config.yaml
experts_per_token: 2
d_expert: 192
d_shared_expert: 0
hidden_act: "swiglu"
normalize_top_k: true
balance_loss: 0.0115
router_bias: true
vocab_size: 8192
max_grad_norm: 1.0
max_steps: 4416
Below are experts of layer 5 (counted from 0) of a mixture-of-experts language model. Rows are named gate (a neuron's input weights, with its number), up (a neuron's input weights, with its number), down (a neuron's output weights, with its number) and show model dimensions 192-255. Each number is 128 + 32 x the weight over its row's rms, rounded and kept within 0 to 255. Numbers have three digits each.
Before each expert's rows: "gets" lists some tokens that make up at least twice as much of what it gets as of all text. This comes from a sample of Wikipedia text that the model never trained on. Tokens count by the router's weight.

# expert 16
gets: "-", " of", " the", " and", " all", " un"
gate0:132110203171142119132107078189101111114123152108128143119125162106094149097088136107076129123136110173091115188102160224076127131070130097109122083148109129129066103184113175091081137079113112
up0:109070098117123139117115131107161063156146107116166091122203101113126132164053154083167075106083147133093120127153111134095153125124164168114131132112174159125176088162188176132124195155163098
down0:130079088141111097155127144152110176073158210135126077097132135122072132132106171144109114177148128124135080131132176130139128121055116134176104141131182089153094155111043097130083139152124075
gate1:165119111143104102097134168211098157101192129173117148116115070151109218076174088133123170035091174151151201122197131084179089120120109162157156170136118128140145135121088102132110091116166205
up1:124210153155125071086104182143083091183102127132112106084093169104126086131143095151071150186122094143125082130082133146106093120140117105125089151104083134156111099140103118094128151127088145
down1:112153201151158077107165110142107074133124110144098123112077088088089132133109184152124177118141150153099124118105160121150121195152146112147131118178098111085123210099111189123152171082098136
gate2:133071100107110149139138122187117096130130127151167199164116123078150186133040115192082109166071159175122170131129154107138186140120109131193188127141194096106143126145130146159150116102090151
up2:130104091153123128123133146154157128131145155186145126154161119130165071146127102135165064187072137131103055173145131146182099147143146109101114132100120114142184137101171092144189130150151091
down2:184124125094112108087060237117118127134210078135111107154185142157103139144161136127088144113123132163103164132143135088103176123120130162143146188164073104139102182189179125146107115147042081
gate3:147086138113112123140093128169120119130032172166163110168158195163110105145127113211172169155142091077148132146147165094127112124096146119090069136132075137086121120133117118091105163154152131
up3:134157149137122124129123165098153117087172105142125132123108117163078213139115113150107113115170176166172167094127191144118168124097097177122113107144110115097150111131217101186105149159139144
down3:137110086130113148136173111099114174143137130129102136152160145067150098133133147078189141182120036178126146106090154124166120098116113044077083082109143161091116161179097108120116096151090183
gate4:101115162214135091153057084146097075070138137134122140188154156125205144109112091126138128126126160118156146174131136200173096168116150170104105164104113147155117124173129137162089174169160104
up4:179112136124142139139117113089110136146084152164079171164160111149127130177139135116125111130143098160116124039095127148137077121147123106092123111172167086203221145138158125120116113136114131
down4:088115152126078164148093107143159181119108116140105069137068186168174158070085133153134146154095097134133082142185067156073112134113162095110155119184145096141096151164077121151069119140122112
gate5:092132070096124121156151119125059139131088149068173126094103116091115184113121099098163114154093128053135123151176149196152133123124134076144102118132155112126132085075163164076103191166148181
up5:130141109152162099115153107174100109128154097156129126130165089185178115111133099040064168076107146139122107166110148188082130118155215087134118132144107144124157108182137151142084096141090105
down5:124097132093183214145116178120101121173108141161123106190161043079111124091108138164206126085101063124114131118122130191097127160106170127128127126159155100136159128126071107108164127127106067
gate6:156140229182160153150102135153119177181119172112099145111166105110098151099097151146130103121083119141084080170132141087174164164129098087123108146120136130132098023150156141116142118071107095
up6:136059130101158100143131137172139180139176175131069126154170154095139105112143118094115167116075173116170105173109195123108210147160196194143136147162152086100133157108185110168119116099130155
down6:115125109088086216096186166146071180128116098129055108102102143148170129143133098142112103166063138114110149103142121171092100080158100081146141140153168098176148100130094120147148166128115084
gate7:153119125122112096114113067101116174161073118121091060102133106150144112188134097134150151144101139067092119155128121101124103068144132136228188183140110099145147110192158150128151144052074092
up7:090126139130122164150182130070085113120158109168139128156104147146069149136094120139138119153163095149155134188066091166153179129138079119098166140170140200090183137134119106063082103103174172
down7:164153161071138154124153148071080189138123100169170126179143150115137133176111198021184075133061160118150165176104108149073160130218116122116089096125130126110126123123178083136177094155139109
gate8:147088104158129102075143084108162041142111098123138131089079088144177130110114129125154107129142141103097144109139113138140106109148133067184142202098105069037122135087110138149132053142170142
up8:089164110145114148129197095124081162151140050178128133185093114102116149107121126144105137116118206186127121193114106136135126097108117139129088155187185111153167120128159164070042174125146178
down8:225076160100116174144171167110171153091104142122090116229168211129121136135110105129129196082164121143117104151135115094125106098134110077089170102119086153097137118130097096134068125143142130
gate9:120087107124116118126130120074127077126157141120133151113139163130082098069123112139157106103126117137067111093068162141104156111139083068093123127167153131107161104110126138152137175109068112
up9:154131112159163067109187129106163220119152058146169088156096132168113108144164158178096078111145155181132103142175067155119099142111147144119185096151127138128181132141146141107110077162141151
down9:122068115103152139135146180171105094182073130150170128121124111102168148165122168174138103113074164123118035084143166108143168070102153115141152184101102162093119083122151142142145120189157084

# expert 11
gets: "ing", "s", "er", "al", "ation", "ment"
gate0:114140101073119098139089128192203105086112196120155067141093106089127140146072103131116091119146152155134085120119110111104175132167077160149168133134163144084129080162116092150141101139070144
up0:100167097141122125133140150140094146133102104105109091185130139115144160144126144128089104162152108138091104129128149172144176147177100071087138162126100109118113161109125076125092147036135156
down0:145134056111165142194177091158123148212118145159110135141158137135083137152161097099071066120091133173087111110132099139090152130071207134097112121082131151078121122045120154115078135174128171
gate1:127077150088165163092116096184107116074175077096167097087150182147120084161103139162171171146148086112115149156079145114111124144179103101124140127142162113168115132157140140117122085129177169
up1:093160139121136138150143152117110100139149167085119110109128163166031113141081118107181143178135129092086148115175150159113162122130123199158125149149112085111119088085118182136153136154155119
down1:129106095153176188109100127147124145156098155163133145138140133114155126060133133106088124189140181166159093140154101114126150088118156191101146193172174159101131125160112146084124138057125178
gate2:066132116089128160079123132135131153118147121124152107092122117128085103169153110123089118107096155118153111147152132136095120116110107180068095118193141167169135173129115132111063139104131157
up2:156188070120132103133137157167061148102081052104040143098075127148143124088090077116159123114161135132122161120045094135113085100111136162108095145109136102124104158114140091121119145166076161
down2:105146127120157113150078087133181157099099153097139104140138118087071140109131112124098074145133113154150111122111133103133127108147061109103113123101159129136092086137170133129149134106161118
gate3:094145071085136099157106075150126139166167117163106103146118083061181102155135121134101137088110151131136163148163134159152147040110139079123136113147117126152100133157106100156090080187166132
up3:125155110125158147109146155185120085104155159126096112128222157138125127132053128148145105129109105167133096155101133193086154128152105158117154186164096174175090102099113092154153147154117145
down3:155167123153164158198129139078105156083117120143073099149083171112111162152145183100102141150142106112141081126140126115106133095124164144152101092115124129110125099151106120150140129194142146
gate4:129158081152077111103071180122137119079155149137106147095154136132098156134089092092109148160070138155126173131134123175139143091071142100128130093137094122088112144144157113144118161144151141
up4:177103131115148105143145087133138097118106132118062066062080126140115133163153155069055100124028155129127131117089070131147124113082131107125162126128136142145109133123149097119117085107193161
down4:204127083108088114085119126140146136088097105135115109116113140127135142240126106146141155114157089174121174155172145121168190091169208113070086145145096134081126134137111109156131110086141153
gate5:125139159144166164142107064153127100100145141156148096084143098102091149163065117134114144114121100144122075064177153154104170112124083113184153088121134148130140085186146138135143031135119159
up5:133090088092170035149128150068084164126185112178136162157105133104155146125186141073090144110136176142048136153148155186061103135088117090088139134156154109183111127155149145142092127162132138
down5:141117112130157152157118173120184177129139114078101137159133138086096171136158135150181175129108119134088154086136142125143089124127108141134089102104052108191164114121144153127143132060099131
gate6:117164097093097068141126160100145111152134117164135104127126182137116160155165134123157116166113118167098087081142183198115156141118040116125160046114111123134109134094099191113159100140121159
up6:206124112083153091148108084147080129106134111120152079117123077093074098163166085191091094124091114110173155113204104163112141157100109209132117163100104137107116107132181137133166168118163192
down6:182060143162182123104102115157141110090127159131100147144157051106107125134112153065118099093136154150104181111139124097121138151115115132176148189149164113109127157147162109137111138136112097
gate7:104145144079137125136121094145150085128101117140069131147154205149140131199154135109118145151064097085098082242118153136107124120132145124111148107155160125146146126189161127121121083142127076
up7:036102085161175064159159127112081109120145114129072151137119128140148129118136100100118052127087183169131075085099139124129183142154185167043171146155135113117154119078095064153157120077165143
down7:088113125124100137142161127098138123140101107141155129120118213075127060120138149081157092019080165191101158073129124085100078105102147104144087113185177125111121156087140150138125136172161075
gate8:096076126104135109142087151148148093150172132176135168137145117102157111134123105179174152098165106075199138078110135140126146094106125080157117126174156097134124115104106071115129139104133188
up8:064131169190126094144129117131122157156071126135122136133107103135103104133078137152174168132154158129130080193129119167118108152174065175110118147108129188155174083116105152079119108117164094
down8:129129118085113109048127110155094128162205094168109162133127184084128144133101137129139118156154114117181075128165112093133121111158058138129184119123146118133133155144109166109140100092130085
gate9:164155082088106136147131146164145129161044088112176170095095149125207114115122094080165084097156174092183105137105108143073173165180131141107126145115115078145133120099089104127170147128127113
up9:150120130123172122079066063114102117189120112138128140131107150127142129139158125145152125107226094125160118066138071142109098166203154106127086142130136134091105176202103158151200092060143141
down9:075118107156105173115151123167101151077138133105121172106111128088122110112158151140117113133120117152131154105071120092084076104187156071088135118076190118128047094141138091197177113110095098

# expert 14
gets: "n", "i", "r", "l", "k", "in"
gate0:174193151146076076095135176099062129164115120107151227059121116118105162127097097161220157081141091136163140166116135128104155159170105128125112111103118109204084174151114137102038111134167158
up0:115080158150141162124097134077087136062118171143140075180167115131118158149126145145133147138126182144131134111164061139062141107125133136167080128088125131150122187118088116091073121109106138
down0:113201102104178140140089125093204167168151076091144088144135162163067154099108116180161074148126171138135131118162105064135149139060158178077155128075109143154121086062091078127137125108084100
gate1:168114151107166139115127092110138113149130091149092132163149139178071107108098103153077155115092118114170108128113148076201062106150136104147080170160111128138118118133155122120163098129097176
up1:092169078153102116131109144142107178130107135146114150119124159128120071151043086105130204167120148116164153142140084130101132149101139104086152118106178188169104092114123166120105135127094160
down1:108152102194124141116109163175131165104110144121090137140148112061074111106110093093134143198115186128137097185208006146046087202112177113180162135160122111161144112108113121082185115141117180
gate2:142092106154113120175098126095122160106099190150089106159121143089133133159098106157085144109131162112130149094091136184127142086114114174169132137176062122092062084198124160211128143148085125
up2:091145114114191109171114125161069073157087128142145085162123099120144150105178111138127170127143101088174128080121149155030093144135126113129177119092081084141143150129133152147087183128118145
down2:146148152167113199135107054092111161121135149173192159130118124163175144149179159152119160167197117121101112104115189128116114092150138179151153125149137118187103098134159135084082127095151092
gate3:135127152153174143106147102112120077115122121088135133108132103148115211141116085149115113163125117151120116125122093158113127115100084165116131109121118128202132125197173149179140153133101092
up3:126129124136119149123086169123157169124141177111147129114144166126136101046111120085077142118151169112140146142134127112071155180127181164109189200155088125128210069147140138123112172117141123
down3:158124066116166120149153161132118168148109147131136107140102130131109122080102129109150094094160142091139120168115147079112110114107104131155180155053110118088115090171115175179170077099101085
gate4:099129098042143161131129079084150157116133118116113106151099167105044156114194102129063107120127184137145123145106115050129142105128157149121126114126154129092187157161182117088090162130160123
up4:098115162073104106140206193153139148090108128134126055122109120117124143132131135114121110067158152075145129135146088121205132071103087167120104162095094111174143125137082121168138111182117042
down4:144106137185121134140158162133120094147075113184141102138123096086149163094109179195170142144129140125079183093090141078119088157127166091140168105090112127181164133062205168114166095127147108
gate5:097166153097158166180131079165111134151108142076071076154112106123156138119116182196139158104140146157092144159129105083177114164099106146095141093089151160083103093121159122087156181152156116
up5:127172109160161104102124171130105115112157147093153163124125170131097150156085072101129143122116119131176191150159130168121182166116118108137088113111189134137052089140091157047160125199132084
down5:140116138084148153123087110150172127113155168170099144162161100153120192158122100154112132127121086120088097083144123166082153112137102157098126176136139108107090159127111129132128110069125153
gate6:168106120159125129048132153177104100134171133179134105109144112118147120153072136163145092111089106136144094133145152089082128117169161092065107153125115120132048144082127111179106114107165107
up6:112071179132132136136114101172115108094109149129097177128105180127149117109178093141149177106086165081116130117092119138102118102127158076142144167136170178119078143182199167111180136080100128
down6:137129125149168162120125157142141121149135108127151135128182151114143092140125129083117154132149127128122103127143099136118105083185066115141187196117167135156160138104139171063182167118075131
gate7:121034085145144179120129137086080123125130147159065139138108143142144088158123158126150141152190091129077102118188154145148130095145111152084139164120083043156093150090191117148166167158143168
up7:150083130142090156129118077147149124211130105158068061142150167147135125122130140104090158083143121086154136074099043143101067148150132153184163108122125110061145075099109136143141150158127115
down7:166079115094134107086186114161102118136172092126141143133149115169139118157107143135115134075189110095115142168131115159137107118177159220118160160186121112107153106107116132146167135116103105
gate8:142127101133130129090107121148157093126150192145077117111108102124109103147107198167169097158159130121135107068193167080097102089131145164146105071144129138105142115075123108160170200189133113
up8:134141137098133159143111150164093156170141094114133154139163087200173159065131156055105094115127165159147112083111104052113165144175195092095118109166132149108169171097154165095159117134108119
down8:102129126128131119177174142122121104100088136132108158140139123145100143119190112108152149132142116123169160137130120159127144153149142087124084174120099125181124144096130128108139123099133142
gate9:137112146112160113121133129151159082102120172080152095148090153164139115060086118102118128134093100096123128140130158090154203183179134095077159199110094152063145142180166139113130097129215083
up9:078189116100071157120066111169052134187137159131094178177113092124111113150095078183094113059163103106108120129129093156105091164085122128132142137149133142023138155139163148173119140115093083
down9:081081188101182067154110152123157128071139141072112112078155162089114109096100117096122148138105193109093169123149118119126144100166156080112172119157116081150120146123155147112123122119107108

# expert 17
gets: "a", "o", "e", " John", "y", "i"
gate0:110112123182136091150117162145133154139091132147142079145079174129159141146132167142178153108136154141159115109075085099099071133125106139123153142166089187090132129102119078091148128165150134
up0:136152138162176095145141127099150131104132169141184129129137139105118162114173184099211048134102105105150160134117146136119087137143110130117120115100167141113172137169096112125070113117123144
down0:132113115177116126116093101116097129104229130111133182090126183155117167074123129144209092127153138128094125178111113113144106107109083094142171094085123142130154107163124110117113134148075086
gate1:183164096128136145143137092117156168105157166125132066164099162122143097150100100133093176117156130079073134128156175128149081138131114136109112088085146086141159061087114187118121121137076140
up1:152179152152152160114090137187134110080146062089073111182183138153133134140086165127102151143084123129116124167081173139170076133085091118076118123120134113119088084110117177102076121123129100
down1:129108139082121104101157167139129074111107098144161109115166118089106155168118080106124116159087102153163152138106137126143127096124127170092162142126144121137052096137157179129054166141129138
gate2:070137098179163107133131073130139137100146160123144049186151137128110119143091096122084101096128127096140105066131174131098103127160159200127143143116209193147101077159112143145105117082066131
up2:116109153069117217162163047161123163228131105131102125104077166168084160134195155139130160105119052104115116171118121097161153135075157130112102136156134136112140071068148154166099103112129100
down2:144038109153065127101103122113115166160109125153099093114090142153074140141122144092142142103035125142109157197125084131148080147128121171111123133076210114110088136093144083158137105127127124
gate3:156131107161128083122171114068101123187120074132099126084129155103160165077135160167022177124130101146143112097091156130136117127136144143140155143100148118101095186109102106132098084128197087
up3:133115140093061156158124115127161092077113186137079147111136178164095115126099144179136115144124134111123154096107178137071192110048126171106154124142136137110172165097089096215146122144158145
down3:119109096136090175133132111144138145166127123209118169164090155188137089162187176161175087135130084131133100083126130129123158055086095146085153158117092128052097140135131115171096122147132105
gate4:145100124166095128108183075122078136135155158085133217119122124113127112079115102163093163142146124101142153124134109119131120151119112147136124120102169090130129109098129116140145179088111093
up4:077161128176199155153104112165163045110071120147116140184114090122109194121074115128142113174137141120149122130124113164120161124111156079137167124164145164151138097126124152125051106121101115
down4:110134174127148097191094182143133075139167126187203160143187088113074113143102084111105127125099173086142132123139100176134158113101144119153142112147108080163118146025044130159144139126089083
gate5:158167092123186153156102090134096096110147149110121187169125127107144167131117132121164167143175194104137114106118159149149131094112095144163129128221071130146192181116134064092133143066084127
up5:145132145138111165112152163111132108129137146141128142136109069087104118097113152170107103183067099157186196112162103100132080113106046151082137137111131061122129150134065177130080099068113068
down5:142109152109168202087120081147151102141131142157125116143120109134126096045105166078127084097139149146134135133121149139156108118131174180135068131142133090130178109093134175123124103110149119
gate6:154099088099121158159130192107150183120128141145063084144112113130146042139171145083130074079139143167108069107132124149092153131128141127124171147130137190082127121123119079146138122105133107
up6:121134104150099095114145090077191076020108179122147107102119149181156112098143131163096090139135169128078067084092132109112168155127143119165138115118176097119139142122118168079091201156176168
down6:142152101142143067180136094123125126092175136157074159161090085126153129155171111160141147168110154130095106131077117128117159121141120086151145054133115105104107066126059151068084134129138190
gate7:124103075149135097084159059110183121113139112110185151108155133099102119139129099154151172150160157123110112104142102142112092100115162127074163107142143109089167103125171161163147097187109136
up7:119207108114103147141155179149050136109205145183083127178139114101140122215222137131146138122126179096121095162144105096112123124108144132162055124128122186130191156082143182137158151088167155
down7:095137105168142141159134134091149127150110133110079102144127154124132065127131142115130142134061113174167050183088097142119144072125106109044137107059114128144137119117140146116179105125128119
gate8:094122100105122168048123118120158081104088111112103152097123170128090087145124060151115124158142159155133106122164150128162145170130121138062132126116150094102195107136122127106146156146101128
up8:108105155123110104112159136100187102101173132116153068149096104095141154072146134120102111151124187112111110143066081116120112050170144130124085149161102134145158123096109097139108164124119134
down8:094114161117161036119156105101111138145118142119175100123164143124167169150101109143112133095212166090170139080132109121130122083075137090108143138128158102078205204084139068079132122116152192
gate9:155142102118141117065149158111103079073121157101097189151153099141121161131057128084138137168093127088161139129161162177182080159158074079148079127088150108140185155085058105198116144093161123
up9:127172094137105130111119138166108136113102151127120122095167125080199086174124116191120126123104153079188161074128083126128157086078185143188157158138141122096076141122107180121115088059058101
down9:138136165122128096093118119145127164133170170115106126096175092116127087146135117107172196137127163107190162214138095186162155082111088108124072119098112154093040123137147115142153089119118107

# expert 31
gets: "s", "e", "es", "y", "ers", "d"
gate0:145129170108128139154141122130141138091180110083109152091143109131178100132101137128088133136105109113134144142157168143121154160125173103148108119113187113148124144121201105114123058105127151
up0:117149084104140134161163135111097141092102156117139130175131159193132112141066150107074130168115166125165101161144139110210151163114141122134167141139152099108179154103118077115158163128078152
down0:098086194155131199106097143122111091136132166134153065159108160116052090106123091118125140128118140099102128162102133137117128142110154110120100175211171132124063145038066180116163071214120136
gate1:214184105134093123153145141102127171106122150189148106134122128123092211108121099166160151141080141164145136144130132136138016104158069175136170129130105128156150145138153181121154103093152137
up1:101085170128106170146117116116153123112138133137131111144176159143102174179117131122084175115120139113148155119087103079093145132121150135116169133092120094138092098168122117109133153119108124
down1:188130127161179135159090136125095177154136093118149106102091120098115141150106131133109107125085129119131128140111075097120120098133096136079155137156153120109156121098076114088106151138191141
gate2:099039157096141141103093100056115139078127148148136169143182152191112120141077149072120183094118102076188122096158096081142174155090082086186150084063105092154143092148095204153152126141112107
up2:135132088106093120133102100118143179142098161142182141129131115101133172111106072121112084102184115075079083151116163144098154117078127122101122064086097097103175124097086158032105129139106142
down2:101089070066113194205134087178120167138133151150130133125111110144156104117158129154102154117138161134085131122165137111130107091157138167131114131112146097072083138131084113149137164173147137
gate3:064116057115125168128105100129114137119166087124151187127147102244157107112124091093131132151108096123115152123128115158121116143099124098127114211149140168128115143160137093150203136184136154
up3:144144153113119130132165147135092162087112086122123117146134137028182113100124155139117133172083124139121105108109184122130125160062199147155176171106127163124115124154137172135152152129147159
down3:124070087169128078161136160104166129100161115097121095093159101127138131177199126117115184109073102168081158155104118163121171112130166090136107147119101130172119112158148170129073186129096089
gate4:118120193110119126128125102095101173205075086118137131139138210087128163154070103156101123154113100169117094124123166118134147157131184101133149160150112165118166134131134103127069144124124159
up4:153069098124181161099093051154097123162084176089126177080140153086080097127172176202173137154098170088123151147141099117153116110143128116114135216131118144098169120115108092123123142105088141
down4:051170115148156106120101163106171125142110138107105098108123132176174194114146167103123144130101150208139151133139168144097178093123108160145160134144107107164160096102068115156107089160055115
gate5:128097126061086130126134119173119154090132120107146111094110116125074136078127104105146149134133105152154114134185070138162121121117106170200150072199181143144094131097093097140134194171104116
up5:143163074069109133095153137103120107141099142124104133232091169149124129092137141132115167092091185085182127168129086156100113128130071111127130097208121164105177146137087078089102149092154139
down5:165128137100124193150118106153082098134108158099149138146198164106077161133179149120041106119107136129096120185077133136117102140114091155102139135161114116145132135154134154098125156158105132
gate6:138123144110113079176144176134104123125099133125180130169170162094115155134111128085154148121152093089108063140115159076173125158144129134140165125154169113140170145087122115146175134071193151
up6:157105157188088134076121135150116098139078133128090148148149152111104137161123182148120148118137116132131136191156127159105113108138105167158108138139085116181133084168104077065147125163171108
down6:116134112122087141109125125126177079167127092115096122118125152137132112160130132076150175105151097156039119065129177109135135137106154119115166077165127172125164116098109092115146106154147112
gate7:127126146141168130076125116081081110110132165170094100145144160162172110116124064127098124127107198091106096139136139139134120130062111164125157127154091055170133123135090109099127130136067131
up7:118077084107176184165131162119141176072101104117133147105098165166145170109169085133096062095185111081126117114122153071134163105143131102136116140118151148154190129105140088140120103113124116
down7:114141113123201176126114112124141122204151140125151140145165162128100126077170104196088139172158095129128153087161098150121138178137141145090158127156108105111118156121127125102126123109127126
gate8:152195100105126132106112121177159184083117161208118125078117123173117122114138129153170146086190088161166151135169071087143131130099153136095133071107173131108122140091122141143146177170133109
up8:136076153178101128206116093090136131109174155154101150073109148073170102123166129147082096087121170145081090125100115115162100101066133095142082072170193134065138159077157158085156161108141133
down8:114101122121096093092137147095126167129122118124119162107138157168156120101114073150115141139142107151122114173083108121125106138126148099100134100171071110075182157152113148181132104135163157
gate9:165137095048142097113114100140155205179112118107110109116088142115130115211171116151107135147099124137126109154118176087128141142133101127165152147164108135121098133150145134128046129109078133
up9:135067129144088076152172112116162142147051135133139165147162132093190064145145127113125139127141088128131119137105158150114113179083138115166097162123151137138128160090138134119118128144132112
down9:124127121109136133134147104175137186119153121082052117126096178154146130173146096073082168163091159098168097134150130098097188111086165146170109103108074096024148107114145111123102122150113078

# expert 34
gets: "19", " 18", ",", "–", "18", " to"
gate0:085099136075142132150110170129122090098114131169118082146163139136120169124088085114120084063158058177113071088131089130105127136079098097123077179136106146167087108129166116154124103071148161
up0:117149126137069100143120080133144106114093119136087183135125153137111125077061143140141160107157112136152146098091037081116139144097120108093125141136127091080079139168127129138106107124143120
down0:149093164137123156105115129169169149123095119135137078131138094105114128168126181106121115105168081123122184126166092146113122119080168146144126099113097151131162160141096090096126113169158154
gate1:072111112175107099197167137148110117119097133180165143082146125126122149036106125139093055096141182081137132122134164175124142069125153117141184070140087124157137136101145087169150139154112151
up1:143118098163139143088150153092053181162144102064152204154139143082138143076166138143165066094124133158155126142138121140097124127138156154186053091129161194095154067145148188108159126095132113
down1:076185086152137161092135107107175109157100133152079115057074092158136104092081214135160181118105117203143095165095170186101116134137158114083124110118114098106110124094114124083095147210120204
gate2:082093077093149065171090061120153078177096130169134140181148056136200114111084162111168163084185134131118133146127150074159131152132127087110152151137105076128185105118087155121148125088183157
up2:167151107136158164161106131137108132209122157153098137121134145150108117130158176120137108092140101150112071143117122152123091148206138132130141091166144149104139128132155127117176103065136098
down2:134102160105176122108095116102097171194139106135131120089147123070173105124162142172097133142145107163104127199115078152156075151121171183126137159144196121129138082176107119166097100107132133
gate3:094133149148103136107113095084103117102074178135126110131154187151105098130101156105173113114165109149145123119114115148104146211171137091157151173079112150128121110096130128112134145128158099
up3:142167147104107114101140132088132108152101093169149098101176075107154113155085115146176145165151180154143177139109088147116147164115164140119093162127161143129145114129077152179140108135076150
down3:116157105064191123122130146110109079060183177106168132177099115110083135131138164122163101117098063098107104117169090155124138123150065161098179107132179127155091092124108104141144077156141177
gate4:097145166084192138138108127128108103145080160073147154154168123109098174137146111145063097156124082135162138099137164083081141112077073098098075149084084101120157134121148069110083135134155138
up4:136077120096134164144103134117178125105107102097101161168113129145102150091167194130177121139136174174139149192086131137083134116187119097098174124150158148181176163089172131142144098140102091
down4:107077138140088114101130100124151149086124112173183128158130181102105133182082095142084101094171138106141114097125146154108140132114175050113139149145115114118117139099135122153088119150119098
gate5:088126100141142166068175078153130143158135116114141092095072172172111167155142098213095131183112167121173086176116126125166101151161101155147163086143161175076196118138131141155039110138080102
up5:137119158084191172111203187097152182102135179126133167072188171132128147116101140109126136166140117111107162134136162086062112147144101064072162120151158104131140141136145151160149159147106128
down5:178174085158194113160111163143103123143177128065090213081130167135133181142149165099142141119186080203182117178149111165105182100138129130086113098125134124120165156138179126168193184148162112
gate6:166123144104170152140148120143141136179086105144108155094109121167120140119120078169194171173090157128143149127130136144125105138111086155138120111143109070159106176183076118081134185157156087
up6:106135112148072174113102154128152058121191156145076101189070129090155186146149115172141085162118145129068052087119111073176091124100140167134071109115130090053114139045080135136137127117126160
down6:150110081104146061135140159067156181165138122171118150113117099131134134156148180103120096123118137146123168129085130106105128120138130097148108130130086121161119094150166120114067049132127175
gate7:134113141203143160121152125083198170145157228126145162097106107116191070149125148090132153121145086116086120147199125084109174133204126120181144110135124132139181167130057110120132108114158095
up7:149073216112160141083152100102052111137118156164163134107079180138119167139163072170107114168154126092114187144143102103178101088134167098132156099190154169155200108100084168125101120174093144
down7:181123099127135133131149162128132136156161127123095153158080123136139189138168143082127095160083173122082097101182097151086130117132116131133126122152105077170071130107129102172168195162142059
gate8:112093138120159107118184154130200113109120099136147109160141235152157100077117098152116053124158126144125116190110108104128163126114148140112147149112113156123152156086089105159111099133131220
up8:154092060119084108160085138152129141097087144081113146133116124112114118157183102147135160136118054092147151122134147185084133132130101123198108138140174140135139119130075118093152132108139154
down8:118156105116109099153136112152162149169099103077102177080086148108115142122185132167126077142097143120127121153146163116126156188091150127114114065153146108151140091140170149151144105140091110
gate9:156132105168062120144113148098036114149098121117153115173158161107166117159095025148103136135100119082125094123150142133130148059094133164101107130122179137095167150153210145158025128113212108
up9:098187176103095104043151130136146045120144136121116128120091097064146077099012114053145100132140110146058149156112151145174109099155145159103144115117123111180152141127133101180102149126074140
down9:149151089092112207118078110093122094119148188145137096138136122123130149081133151112111181192174137152210103103189094147099126102164081122152153126141196096099192117140160210097105170150140109